From a checkpoint of a small mixture-of-experts model trained on Wikipedia.
Size: 9 layers, width 128, vocabulary 2048, 40.7M parameters.
Experts: 64 experts in each of 5 layers, 320 GeGLU neurons an expert, 1 pick a token, a sigmoid router.
Training: a variant of Muon for the experts, 401M tokens, 6113 steps.
Below are experts of layer 4 (counted from 0) of a mixture-of-experts language model. Rows are named router (the router's row for the expert), gate (a neuron's input weights, with its number), up (a neuron's input weights, with its number), down (a neuron's output weights, with its number) and show model dimensions 0-127. Each number is 128 + 32 x the weight over its row's rms, rounded and kept within 0 to 255. Numbers have three digits each.
After each expert's rows: "gets" lists some tokens that make up at least twice as much of what it gets as of all text. This comes from a sample of Wikipedia text that the model never trained on. Tokens count by the router's weight.

# expert 3
router:148116172100124083167151108135136114142161100155172160191116158121157185098153130178129111096165090110203147139121162154128115117133089179141157108112104074114140093110131193121162109092076171106118131127169096139095178126132112162121197114184124126171172071097109114117122176100128187139067136118121160132112144076144138151114153119100077088116035088135157076125100174115183096113153
gate0:085152199074080160194147111094138099129108128133145146176125089098139126111145087162069172104161090157134149184173164073157141098139107175109162126105102149095151082161082132122140139128104199106158191062163135090142133109131117103120134054105084088203183103071127175119139115160118124121160109086152098171127156092143113158112131140074109140156116076151154161145105131129109145112125
up0:174109095107154126112165130139155060152104118107097113130132133142182129135186167155101168133090094131116111185110114124133166185115122159082170161068119106129126141127091162167084146102138069181163103194146133160117125146122111131098145096059194070130102129095171111144159083110146179161156159158115080104039104130096161138184134125145118146091115147086111111117169114099042142121148
down0:103131104149127134115097124140124168143173106132116119160093134164107110156135139053141157181097144152139097106173158192130135104133097134127103083119138117085147138112077168105185128151169111091129166103096190121081128045173102062151110189155098144108138114088123065164085170126118138146089192083171155131141149169184126077168161141115114084112104176125149186129140122128144083103060
gets: "l", "ter", "ar", "te", "ur", "ten"

# expert 58
router:122152176166128110144137151124145170114141117076145152179144151121121149098121113117064128096113146138102102126105136135148142167121090160151201115113142132137133130099118109138129179138098159076108112101205052119102170152118148112163137074168187182113067101103111136146110164133112150135130161129074172159128100098199158145103222078097117097065122098093120076176094133151172060105139
gate0:107146156138122179166122128073069169155100066068102125131149094134152175201184168170135092105193112077120124128187145116089120182107140191091154092135090121121123090095149107081115143149105132063102129167153157138139112098107129119087166137126193175067103085108156148167133097134152106171095141126097058145146200127137134107111102087107136134100146105112131178109143109107128139114173
up0:088062131108122130099143108187163118123144183157110122115080149095159114047110090135135124126098119136124175167126097144180160058151116054181104130159110123103156101187092158123108174099174142161154116120160120121123121129152094122127105138158091073143132140132116086124158188134078132132216135153140119075139099117163111167170112187153111136149114149173075040136113123152133085170101
down0:164144129112121114156134165173104131111101175102093163132039090112085088083118103101179124136143112073148151098143075121127152230041133144095075106086156137112114137089127126129179119118176078137120146099099166146077148111125141087119166149126111129168123164117105165165081161079182078126177159065144135148122174121139184174138083136101129182146144146133124136169121142143151127156119
gets: "t", "pl", " cl", "ass", " Cl", "l"

# expert 48
router:121147053069143095090135133135073113159145122058079101155142152189106085148096099162130141128120160174129101098116126163136113118155152130155137141069132143134116110170085096107081100163142086090098101167065110111097143149088206137077155145122105097103200166120151173183167142123098126160185132131139125090175133093093064096116147128146119154124144185131080091140120145064160113093130
gate0:173139088116190122071151111177138129226065172150084111178119160109106133128118123201155140130111188161095121107109102112138081156105142077155140139148137198133101150149147081123161126141183093096147115119142212117124098142087171107102121097142184055136150123082116104136102141106134147105164157157113146079146121109090137092083158090118133064112115127145108135134146124147155115074186
up0:147111116118147185090087091146163107116134052115208141054102098106118136138143068101171096093116147161148142102140130135137114103127108140146168132155132085099134157098146108105092111103141093151131099133093100127151127109145085181128085068211026165137122140102093189127127145195127127138150134158156133175124132141098138094136108110107176182200121132132160057108163150128103176121104
down0:149168128171079092106140108122103124143089124168108142159105146099155160140122135153119182157144126094076147162098125081146075188071091134141112140146088161162125114147128112141197190097133158136097157077104143166137167105143106113170188099089169118101115051138118064130099094178108171138116162055076171160123144137147141173117091110147066096139115097083188167119175110148144116119158
gets: " C", " c", "C", "ens", " rec", " Gre"

# expert 29
router:079117134086162107144100159117092143197079122066159102095096135088159139151155136077145115079111122118182090090141163162128121124114152177131095176094137115214145144070168096181099121104124115171123115160138135120140090145145134045134135065142091118170073138088090146173139123120137064124118122147099131163110123180135144161127127121138146183184124139161110146178136090139156182076183
gate2:121165097108159157113103075201096111186137106080167128083106118101126160174163095146127137099132184149197082139117132137102108121085115173138084132124172114123144083085069103164125142097134147106134104182137142126113172208149143084100166116076153158096086056112113139175162112075156114160112158131116162111130109126169100163067099143117122176115100144157123140158127111159081173059150
up2:156068152169131149135107159165103121125092087136125124107166086108143100123171091145092132124178162150133103136118154170156081154130180143132120187158107119099087174160141146147115120095178126114143170112070106151135092088134121149125106188130089037124063126108083170176150123047086117118141095144151084132179093079137089133153103114074135169180101151176122157133116101123207106147159
down2:149182119161095168123046121091115142096123155108125178178146139114136158122127129106163121079098124066123161114154120119082125180145118070169145087183103118116187099156080103094088112153164120128113124166160133049186068157142123147120150091118121082120133135190114144128132063206143130130143151166110125120107185112067122080174116144139118113148174149104134139150110080175166136081090
gets: "ig", "reat", "or", "y", "rans", "ing"

# expert 16
router:161095101104111135159086167109142108122065091104121109085126098172080092116084216086171181176123094146130171148173108110103125092115197175080091103077207157129088129142087118103105100090178133163171114147068146116169135117140126138115149173083104137089217125181142157140176098198131113142108154123166111129129155142079119120165117123149117156147135114117113121096117143124128150145106
gate0:185083110128127144113166130107164116102137110083105133151146145081142117158140088130163112094196083119141150156098134132166094137125145138149084102116119109158136160139178094162108130147116171152192202052100081146098128124132141127130114077188079165178126054135075154123211126123118166220160167106109162139092138159137132142108092143113124131150153076187096098133115173111124116125182
up0:130049112134103228143130123085140144159046148158114141196108126152096134101185102143114142134154132158152160149156092140162130137140180110153135166092110165116103153101171056136150082120116069094154117080101142136073061145158099133050130110136139137101093119172127142071139128084068162115127154126129149124069103138197147110170114097107161102147101121146074146125120089105145142147135
down0:140108116110125108149134157147151155142171163126119075111103076135150159169172140185095103141145137081150121141073119090212130172099130150136139104189131132111190080151112106114175082124123137101121111106122064126126117134105112128078185104100143153114172099123119159058086163142109120107151171099147180205110048155107062107081097132088132153091128140136171092162128093146158148185167
gets: " O", ",", " \"", " M", ":", " B"

# expert 37
router:125094157109160096165105141130137118130075191119061020136155167125099179114102106123109120099124129128130155053095117122092122132089131119137161158116185091114165098170106165107124131154137146132103114146174081109132134142076179070103150151187089108148114099094125129138165133109096196143220163124080161105143110162090098130154123125134090112125119155196103128196148095085146139094114
gate2:082135121150113108112148136163147120095137159097106144135162096152138139095120096115148151142160184190114134122116124164116110102124195166189099092126121125081144160097039087119174178129120086111120107091143136062148097155116101117130138072049087075102123122157117131156143145124107114109167120102066182158147111128125086164145198088117152147213163180194135075134129108170143100108151
up2:074119129082090083185126186124156210116172147094143122130116100108109118109109117122156187142076112152186161119148163140157090108109130110162114130138147124155137121093156174129189153131113097161157127102112119081165120152056148067174129068140088079091137149104122159148150146171090047132093115117112198136088095146120166169082130129129114161113112157193078168132150088150162093130125
down2:217111163059159117087182175110096079102196093141170117082133151153142091178063158109120103145111133132120123103139165066136105106131073117132108159098117086084142056136168105147118123110168169149129064128145057176133148075154123120119113167148138152150170127112118086101144134107145172124145132157159148106187072159154138142109114097119124119176104093165142111126141182074150142147097
gets: " L", " T", " l", " G", " H", "L"

# expert 6
router:072107156097198095097125082102075073101139160135139143125162201146142160116095100123075092114152106135101073109116109112085123200142087161129110173173110110100179148151104121131142225141098169162126155126130062144064120132110137117127150134117125134142095163142039119104120136117121119131122094126127120142195153089189158158094094119092081155155176125126099147164182089122104155133135
gate1:158100154097135097130082097139166072110103098188111094180196113139085159150155078118047142130100170124192105135103156150088116086106081130136129096115110139155168159155136090158164126142101161156120180118122131143111164177097164180128180153142110088183136098087103083093102157117156116112060144101077124108161177113165164115186137115123135164165134128096129088161089131164118093067108
up1:130122080119146098101108138163163130174103095110090144127121166149158169100085053164125193081139138138086125080116119132141168168113170162086111117119095127132115112121106122126107147174129141113134141122139175053181141131159088136118163075134150117152127092185151070171127136134095123097135206112043119158064124198099172117170175169154108081116161121139105162132136126111176097059128
down1:146149129154110117170125192111133156150119126155086118143095120150190167107128187083112137163122144127067151115141151180150174120188160166109126142132136101060101169206143092132130123163145127185155099095127122164102114139033137077097175130070107170180177127113143141143166138096090123100109084112164125090088167152168093103147070109067128092123142122114124141099088129115096070113097
gets: ";", "g", ");", " and", "ig", ","

# expert 36
router:121113127122090105163071148101141140156092133128137142082114072129120105114091199099169176164108082148126177143144092106107125082151191145070096096068211150131075135143137136095112106105177132116188115137064136127152152112172135114104148209061089132106198134166151143131166080185112107158094168159143157110131158155068147125180111137134096128156143131093122132105102153120132136159108
gate3:115109194101094192063105101144130132148168165124143130144117058105117113156176166107182111132122099154122128136153195102165107147127158112122175076103155138169157092110156137136102094166099149088083161073071120109129145148135189164083184073105175161135090123106110138148145109086107052150143100166161123118156088059133171137071131102106132159106110163099157063156106124128104107116114
up3:153090120169108136138132141112097094115084109146139148184123171158156156107102098105076163138142138113145088126103114176140105141096122144122106132071185103149121115123123143121129136079096144163125166152115146131114093139140106126184089138117140138120105133146105133084116149106095166114133129066201118068102113146115096117135113197111066050137147134187097216247128151145205108088085
down3:097111090120158190120098128111159016088121173135095113147127111137137069081178141072149114104176130146153149089133137176131155087190114143134131114120160156115116145175083117119118078132147079107165162103122074145100203198126138167167157075179144112110156093166127115126113122088095087119107148140147147153148068122107118108175160138145117138142130143179141167117064183105145101096098
gets: " was", " were", "00", "10", "25", "50"

# expert 28
router:160097105110109132158082158104146105132060087110131114087124095169076096116088218087175175171115098137131172148172110111099120095117203176077095098085210156133086132147088113098101099084172125161169109147077146107164135114141122144123148183075109140090214128180146158135178099198126111143115156129161114122127153138081126114163124135145111146143142108117118121093119149112133152144103
gate0:117195100149085141117125096144102128160151196178162107201131085140091100112125126156120074104199135169153069083106100146163103138063134186141110058153142137119086120162097086135134130134183132111121104096114165138128113141097078160177123064157119146138172125135139147162145217158097131105126166148130119132151187117177076098060168093148109138128144131065100117129102131110119118134145
up0:103123149146072108107132136128112141101117152105100143095182137121143122110124081129202110087094139121105107104170185141149118153117092103140117122125153123118167161176112107110068107111119169191186082158154121130096078122091077150195112129159104139165225106124142164202100136178136140164104170174084185102115152112150138169166123131100150148106097182153055139078121093087152104144117
down0:106206117126181100198130061111138091120136096110121157106118142064163084192147116093144148135093155100133141150158064130117100182075107153128126144137149093134127088103141129192129094133083141117133160104174123069167148143151129100101137132148087119124106110153186111084096130176101075131126101122158159183123091100083173093140152163093102163067076184139188116134197147140119125135113
gets: " the", "'s", " The", "i", ",", "."

# expert 35
router:106066134123117068153091091123103113166115188131128122135050184137184137122152142117131085147108181100108090102092133099151145158112129168090162135177143089158061132097102175119030131121122163082151129139127133184144112139118075069171124138089099105182130132129144114117062159140145141109124179193146152148168100126113125119164053136115166174115101151128151120103121141145122061113091
gate3:168155136112105118168083141166140151150125119077110100160122070146091090114149193103140083161175122159143128109141106157109136138100081117085138099143123096116156128106115100150072135143155113180197124155070140152176096143150105093157154191063096071121107047118162086111123103057165199129157123083100192109071119150147129128155110118146160120121071152175071161143128117144124142131143
up3:094136119108134142104158103182133136139110091128080149138082176059062142119087138069141147118115140114108153135111126185162110169184162127104153111156114221135082157090152063137128103084141070123112099089133149160151077160157083089084156134132087163199127177098154125091129157133128125103122174143123137205153116086121134152110139189115114126161134118102162105104113136146140141204070
down3:158128109099142141150181115152124077159179158081131112118163155102166127151180149119136099133147164088144087180129146137125052133073130236117108109082127157125148122179136113061173107121077128093102127106105137125109121144103172146143074100128102120153128145220081200137111154103108067121127124127084080135087145137104127133101161124103125090201176118145156169153105109085155099124103
gets: "-", "|", ".\n\n", ".", "==", "==="

# expert 42
router:126089098113112125160084158102136123132069107109134129095124097176090094098098200088170187168104091142136183166163098128099123079130199174087087121094195143114079141149089134091093119104163107149158112160072137117151141112171149127111153187084096143091208129173139167139189085193129108147124155130164113121138158164062114114173108137154108157149132120105129114087106148115130152154101
gate2:133102158090136134134113132113102108116099164111068136115128144180096112109215094157095094179162129133108171144112163116111134085120117178157047152153161088153163132109092153134144164123167164079114117013113119172140143184163083134109159138126102123103164119097128107161139153215127050088120172103129130171096164122089078117130110119079110190134122146126136140127110126160148176106140
up2:125123153113098144147141188116095164094151054131094118119125157149101107113180142122139101115077124117146154200120193121159122137125125143087097087115136134079136118164141119160172123123187180124068140098120157130068179188173174162118139065115109090092184180105126096100156182175196095090151127132109108112089141155067094138122162111120135144189103122101128078155101107134103169178125
down2:108145202128158134096098131147106108104097128189195110111126120153133127108090069112079119099134170090124111062114042089139117089139148140087120104188221098160063161128178143173180163128119098123077181169168129125098123130135141132118144195156155126132133123152152181166105111099068175120128093142121138096158162141100111102118109066121157143131149120146166080117143117102167119093140
gets: "20", "19", ",", " and", " h", "18"

# expert 1
router:129078108121105125161088148084140126149071100118132123083136095184084084093091196084171182176115103142136167147156106105100122084120208169089100103100196148122081148135091128096099131108168120160171108159078135118151133100157137122115151181073097143091221123174143163141169081188123120141142148147170106119132155164063114107168103142153093148144126129113109117090107140123134153158093
gate2:123114131121148178138153093133141108168106118032105137111150064204110151119111115152121062128175156167080124157052099180105137127078163156084136139180158166181090096124113070174110177135139131133112122113158139127164181109121075171149147095119109142102098146091068089130109102116153175069096134158109163136107153100109170118097121132092115169143111141084104098122158120182163145080106
up2:126074133105091105150108154109099136103140142196113105149101141042103162132141133169158161110141097100152133094125098045113143182156110138138167105176150172142165149140097194138101092136109192100131182129126156149125101141144157108130125149137114112104153094149192171162173159172056098110171067108096147093113130159137096177123109126204102124105106112168144079122137143081095063166143
down2:123147140048100185108141141150130147090147124188163081143153096110110134107119122135197163155098105164126177072058155134100116175150131183172134117192129118069098117129050103102124130154137106111137143116182114176168152092107118111055106116112131138195119107136176140142159168183096140082149071105086166118103099062089165115172154141159121155139110136106110168126092131114123148125105
gets: " the", " a", " The", ".", "The", " an"

# expert 30
router:126108131094126103178153096126155151054132164119084117111179185116170149142109125230154161062133133125159114159150092121116148121075070129080153107155082133108149129171134155143125133151141077158113128100127164170143165120158106150097166056092149109128170089058120187080123068132144126131129108066072111125126103099138085103114146189176103111113098142163167098146102147120098100100099
gate1:080159130128135143172148153169100126167174164167030137116058114155183112139145101127126190130132184145166133175214160142123082178173122057125110113103108139095140095107120169077125127140115100080081169179133078041174093130103144126096149113117155112161137152147169149158147144110104152169131138151121108151078142136129146150080096123095107163106114105162107092117106108082104105133122
up1:163124133135196088150133111184103163210171121136096113102074103194148096114109125139096137125162100156143142160100069176119135114206118142146143113125064095117103107075074118108101132121099082121165109076162131132150089085101186132173093148100112055147128171151157171151126090119145129086133114148124060122143141184125128121171109156163116131153133100163086124110133136133220151149155
down1:107092126146083149093177123150130085141119095125133151149105156136130183147131105082147115121151037104166161123148152129112138187104129070071138144164112174178189138132240165163107148105118141126119105134171102091076130091125165166074127138169157102107131137162065079146128151126165144107111123154104141138079142078149142204070081142150149086146110128120111141138118125091062098135103
gets: " |\n", "\n", ")\n", "==\n", " |\n\n", "|---|---|---|---"

# expert 7
router:171147088097091076085175131147096103139168148113080073126121201134108192113114116179094027132099183135089137068096190132176115119140097141166124143148111134182148139117151098170114140193085093134114116124120143190106130155147172102106106067150134146168149194110148052113128117128128162079140137130113135144113116099156154091131081097134126081126114164141135175126178135132148163143140
gate0:090140119111144131202167151094097154164163079129072134126069104115136149136133172122109125142146155160170160089068139143053071156085049140138096091101160104113123148080107067140115129118087157067160123124135205142125154126121115129127131142131163120098136128091152075071145115144097146128113125123150185196133175117145139133127112098154140100160157116132064185100158105113097213094111
up0:146149127111087139138141168095138093155162075106094065136109108138083118169092087138133089112186130154150116114073107168104056161137087122116159166121186078146154118119111108190107117137151121104131124150167153143150146176083149119113136116109140106119169115089111079107158071121091147100184147140146122121110132077183214067172123125110137100098176113117100102127188136192137205181122
down0:136139085106123137105110125145121132118175127107081146148115104127165149135143130108141136077137083142124103085135107199151099124166135099155115132182123139151061145105154124119124102087172151184107189059143108162098111139136073147096056141163113131138112101088134207118164196137165131121129174186107135120165089047065165174058069175150158141085135134111128111172137139109150095163140
gets: "a", "it", " and", " La", "ital", "at"

# expert 51
router:118174197147100195097159088144134150073122154136152116143078150082135159091182081169148145152123114149122148124140149129143173189108092160079140157132095122142144087185142139176078135149074169105094146075208129125104117217084142165145106106114161152109113148075086154102110152082178065111152122098111137152117155136165165092069096078124163138151118158103147151131128130117125114094129
gate0:149194148172119175125176104154138164123150128110135114125136100129112079062112189120124124105127088189194145147100167138165135157161081138117169106156181129117156100128088076156154079105177144050096085117126143164112090124113122148112181089148139083098095090070078157058146144096115143123112177138116172128122142125145116098089092083147137155173113126127082120131077110081087117186087
up0:227105141141095110087074117192152143147100124105088107163145091096086136079113143145193188165131113149075119175120142160095109143105102158112105193093154111162157122087042154116093171124167163106106097089100091210129118133148147195171079121128133129119152116136063115140149048120124093134127145095152114138101132106135129103149114089121162120148135167121114088152163134144138142158086
down0:049129165145138132119121098161137139136058111053134154175123185149129106201103157094105181112106133101151122111109102192090099118114104135197164130046121081121118161128124110170180156142106155115150133109171036089109117143147136118079114147098124116149157159196104142155159126107185155100125160122128151119123118131138190083144105138164068082093149099147116128136119138177098096167137
gets: "es", "il", "ac", "all", " in", "ill"

# expert 43
router:104096105134095150140078164110141124123058117148132120101130120160094105099083192113186184175092104134120175165156093119102131082083192160090078107088204141101071174149119121108102112097156105140168112149077122118153139106154157131115139187076094143118210123161126160125166104172144100140122172127182111126113165152073116116185070151151134145166150137071143110098126150114120143137088
gate3:197113089072177135072163090178150125203133107068072132074192130105108155171186112105114116121132136099114121121177105127142174143163162122122134085143120099160169142130122098154137147138105159132088057094091174137156145155132159109148157142096071137114142120125127159097173170078188139104142175099096098193078172140081136105116121135095099164142103146104106158160177111146100147154094
up3:159132134158113171171126148068107147111129148123104166088179133114134157110096085125180172182146128138128116085067198174086110111152115185138140218154110179137122139144185143117072123106141137092143106158093073151123144156149140135158129126142169089101120116160149079110141128072141099138199171185100127118134094081074131167086121132155164093180182137101071091133106088149143147126098
down3:139135104124084142157090114107121140154191116124120101084077150118079097146128104129157143114133164106168175155148212128100127175110111195070143179198201091117132144106183166119114077094152100108196146134103114137134110173090088166138175127103095145108157126123120097115156090112132144094129167139105142153131116137123123160077159067103121167189057073087113175175157123140114101131152
gets: " in", " In", " on", " with", "In", " to"

# expert 31
router:123164208149136111069097152147150106148190176131141141104101145108111140141182138155092106122173096072145114153136135128118182126134086087135160146139096151163147077162133156122183083163106140096123144118113052096112159159085116132159069068093107157144126134143082085103067195094088127163120122072188147130184113089091117139067137130063151160107120095107162135112135136139150076110118
gate1:063105152104126206119094110111202176078105141093127126118114137202092110093142086159095111111143107089142150116126183095180132232106122101134133089097145119139143097150089178133147125152144147132107143128184113089062105131098136112120127131135144102170107110140168111146139153152106049164111177044177111114098137137114128142140138091111119116142099145101186156093139153121086126197089
up1:096115184154125180181148130158163181100074091160106143085094109226103111129189107147081110118109131083118126137155165096152123137149070072129163076113168114165149083166112149148123124086146181081137185146157106090131117153116143116088141110135152170137168124122106072177104121116097101130146130054145144124075106135155116085150142141169183137175114148128077164124152094076117106176128
down1:163158133229171109141131154178099112136164149124136138099080116090070149143090179097135170139107134143137120142142095167154098107173163140112113125106105141125133160111158120159114135129162074150137134108049151104116090093139132056125104122110077101113064163087148216148166085102148127090171100181172101081141128167117078074109116105139152107078145125096136109114203156151162155115136
gets: "k", "ers", " K", "ey", "ings", "les"

# expert 15
router:122161170124096121099098099151139173196135128158176093171074106097121175103181088165131109069090147115129085163119171105212120142193150139175127072072144074150133161082148183135111125154156130136151094112192092146161083096132131124104089101110110152117092162136182140134095156126169132147078118123088134143147111125153077148093129165107157106130064153090144163093127078107161171125113
gate0:110127094161158154160161151085188111131155152152099101154084118133097111091127128071170066145127156104134113158079117103164140069108148077105181086161076138075116120140095138170163107121116061121098150136129102132153110046138135153179173081171138125209119103098184117162154125130143160132172182123124121113151111083065151116110122072148157133165098101151183162167127136124170115171151
up0:125103143166117165192148157144105044113127172118105143153100128142151117070189061120120182109124153149189088098128126167093136153069155098146048123128108190102151123125148154159095141124100119095175075158181126136053118182082104119097082161157135093105125144127126122130104150168133115135156126070126112137132153144142231147142127097113119105133138123128071099070143159122098119134086
down0:151071094148137122154122139172139139135099157076144149134094125125160150153101169143130092137181092136096090102113137148183105061139156094119146135123141073102150080090138134041098124131129115139166132138125122124190140148142141103151144129182172228079183160189110112115089153073081164170125170081165080133092123172102110159097110124141143105155100048114108101149148121169125140072145
gets: "ow", "aw", "own", "ear", "ood", "ew"

# expert 4
router:129096094122109129150089154096143109141069098114139134091128084161079104109093199085181188164111096145134176164164096128092115081129196159076084116083193147120079148136092137090099118102167109150177110156086145109161143112164138132119152199080113143099214122178139155134177088189126114151133159155171116130145151148059116109176105149152108148149144121103122112101124155121129148157099
gate2:125122134095074114086090123076151098159128131085126160086157119124117147160126135111132135084130130129173068179164195151125095142153118130154132130138140121163125105099120122113155153138146162108166182106109169122137067099177177226155145149044165133140098084115144067120174188074107152108203134065112152162103096103108109102081110119123150121168133169169093085160117077126096138111149
up2:152122106139121178190168161077147142151147145108190128136129071144105133162109122103142154147071129180110173140116122164108107046098105112070045161078161101144108125144160160102162137138120107104088164095117082136137145071080137164122171088149094117092157093139093128143095107108091156152153152097170109159163154092120051105139155084114095088100118153114166148186118116170154082176156
down2:187138113131135126166129128166142108067127144096153114159135087088110167133161087166148144143163116099155123106204090179164109136155162136097083153146113139157069107169083179193091163130132094114124164087043071161131202169063123063114110126128153133126108113154165116156147153100118129110162094148081112152098100140141128107060160063149117133134107118131169197121106088132115106135146
gets: " as", " by", ".", "i", " with", ","

# expert 32
router:063149097139049115142142164169110165148115096138076155127138093079110151083098110212136099124095142101097116130126169110121122137146106085158170137165178178127087158055152152111154119146143134070073121141093197130128094142114151138152129116214141065132144120115135138171121141120088164119133115176161165122142127178102095148144128084067151047120147120101138130143197114155120091116149
gate1:105119125130071120103133116165172073132107103159125204134138137155102134136177146128114120145125102129152134121173166082072127095100092161118114125185143112190099111124164164166161113070160120135094128151156152098126082175117114105137111053107132135173112070193158142226084096154152127135129065148096123060128140063173145135144139074118178143132186155131142113139165143160139084113158
up1:167117141108138104175113129119109192094113124145081089164206147059116115151127124136122137120165103114152103147093121125192121104150148164138130105122154092114140118106161133128074102127060148146144118115120068132110143028140129111196158089153130193116123180077099154115160170139073175207072129157108165128151084132129088149155138158142129106184127142145129145119106136052112158066128
down1:165178122072129166148110073143133141104147147198089173184101112163070149111109142121131103138142127187062148091130176137150114137178152106154124091128072103089150151141139126162214177120109104103133114090140199147162087140131142152078110155077192097108126135166155167144069114174099098068125112120132107182127130112129113060118133123126123133116070128092121137129155081120196126117151
gets: " of", " from", " for", " by", " on", " to"

# expert 57
router:163098101111104133155084164106140103122063090107121108085131099166074090117081214091172173172118089140136176145171105108105128093116203175078093104070211154133103131146082114099106098089180134161166105143073151119162140127142127137116150176077110129088211134183139155138178095201133112147112149123164114127131154135080124121171125129140111151138132114115123123093121142114129155144112
gate3:083124114158108125139142127133072150163177099202153131133151143124115103152192163062084102128177101115136113158147177106118114129129094117123089092109090115136107096162090019124091139104152196124107130149196091090115135121141178198097099141127130177131123198157109111181066142117133128087138133109117146095125204162114091100099149153134131103130123106172126131104134116064077163146127
up3:132105150105162161133071085137152153127108055085134066124185137097154064137141114109113180122112116191171099132103109178169185132158077171121115125113135053152156057162140138087111127132130123189134076104150114130088119141132139100095079125206111105134192123075146192124143125134195153123113102121146115154109113112142156081133146152089151103070105133120123077119147160135150159123179
down3:087100115148118154086142107089138097127196120100097082145157139103150103077144190103072131132145118136142094146057152125154148124103172151094123087135121140103077088110123093132123147101161140126127158122145084154138163095137122135125182131130082093157126093153090117094112158137115146142167198144077115151152043117138131092156133107124167134143125149162190040212214139182155098103165
gets: "0", "12", "8", "1", "7", "11"

# expert 52
router:150122149142121084144166129168147133105196178055086086156139136069145146135101106122129106101164135120109085133075144120131129160153083143179176142136132139100149149112123075181142165201174103085110113113125183148120100092118133115100083105152161145127094175146144118133077060122108158054177087129125146088161148079092077101126140124128152070136123073099147118140200169109063121148121
gate0:130096114127101101154184157093105088138186128116119138154102145135127139160148106160066086160184138150125089118076120104152088122113131141056127139119129169087090036133116132154097194160116125117133158050111125146152143143128109122127174162096165151113131200164127109129142099131177149104147098125089157157132103096108076164222146083074160153177095140166132051127140122155104152095156
up0:119096107129142065189137079154120060108119168087170140157096116177204134161139139134138099154114155155178175111095142126146099138085166174138181153138138167112125111042116120137143178080078146168096107096120108074114125101144107117135104099151134146116168172187086113121112112111134096130083062133118176152192122103103123185163107112124157185140116135151083105119173150153124083084087
down0:139194119163157126095180138101108158105149128158114148114099123087149151109150096145087112075188179163056114143111174097120115109132050082129133105126088064110134164125112085075095153146183078086093116140111126216091072120110200135159196140147119098118179119164104116138105139166087165143081141145137146065087156163130152161112139102163166149112140134155122167148110126121146137112136
gets: " p", "f", " P", "ra", " F", " f"

# expert 50
router:115103102135122109115162106091108095169135188150118136123115111065178124083126125053117112122172150094100131066101137147136174130080113104205086146152090126146116147112122132175182111165128165155108125105167140130147147150139052078097078136173133165097158086082090124160090164128069093127128119130148145180179143085197178170093122164092086154128155131149119064153120124113147076170132
gate0:131096114098163112140105033095086131177067102133159119112113094063181099105122155130155090165118134086097105108160155148108112155098096139141098092115144170142095129084155135150154162176163194146142165112084127108159135171088097110092163193102123159081079115132149073168122193175076094155089128167112130165087134122152136134161136100140104184123083104162139121100174133141163070109115
up0:177179073109121107143163150131103094145121114134155081137122137071136134054099116154129169155167115099092146160124095131115134155159105105163112153178101079139144096126133086147126089184149160179165129090141145120143146141132082015180121128175103165095211194086142116130110142183101106113120130150078109185122120126157115152130197136136119141186071118147156091124134081134106094134149
down0:106147047161137098121154081130194129120076196173136128113130118148182126109153165145125096077094154140101136090133131065148159151082134128067139118187114149139122161076118140113081162152113153142098057168151159109153124167147155136123147089158131096103093103105104094158130177075153159145157088124162155116078196135124120132122102134117150134089140067168111140112123140105089159221183
gets: "an", "st", "en", "z", "e", "ry"

# expert 38
router:106178121168175133107127151182120095134181189089125150113142156086145137097159065172119138125113134138105126137134136098198161140137082149125176137124079141108197129146114071143083142172169133121092165124169159220144187168119148105209118097135078073176163123152099169128097168103151098137134141119150166100172126124116139128094134066099138128082129102092122146149130179135128104173178
gate1:191128113059100143116137055218081136150170072146124116160153133127121099151115109132153093122148114130142179141121110084112154108151147108155136121151121093117113095139153153092186124182223183124114120131150095117152149129141117090172084092168194119142098071148138139113090131150108116045122115038101136092089115142141109113100135200072160155128133137097136123140137141146175108161112
up1:082133101089177114127155112115136134175087121064092171145066104168118120163166131127143068143143170123143043146118066146169136142138135154065123189084139104124151153087098139110104168120105188142179140095116145135168106128146154118126152105164104105138151117098079104179096102120138081175157094153137155200126116138139130123127111139177076043163135104096161183077123129155110122167083
down1:199119137127120099141074072154102039124154102144129150110080115112119096124186101076149134175119199108142150146145116141125135111108136105123175118135165186168125099142095150081152170132100197093159183131127127152079158115108112142109100115120143137131049142080054093046106154137107182116140108100103120123130173177152120115135172151112201126135133121160128127112176110114154110165072
gets: "s", "es", " S", "ents", "ies", "-s"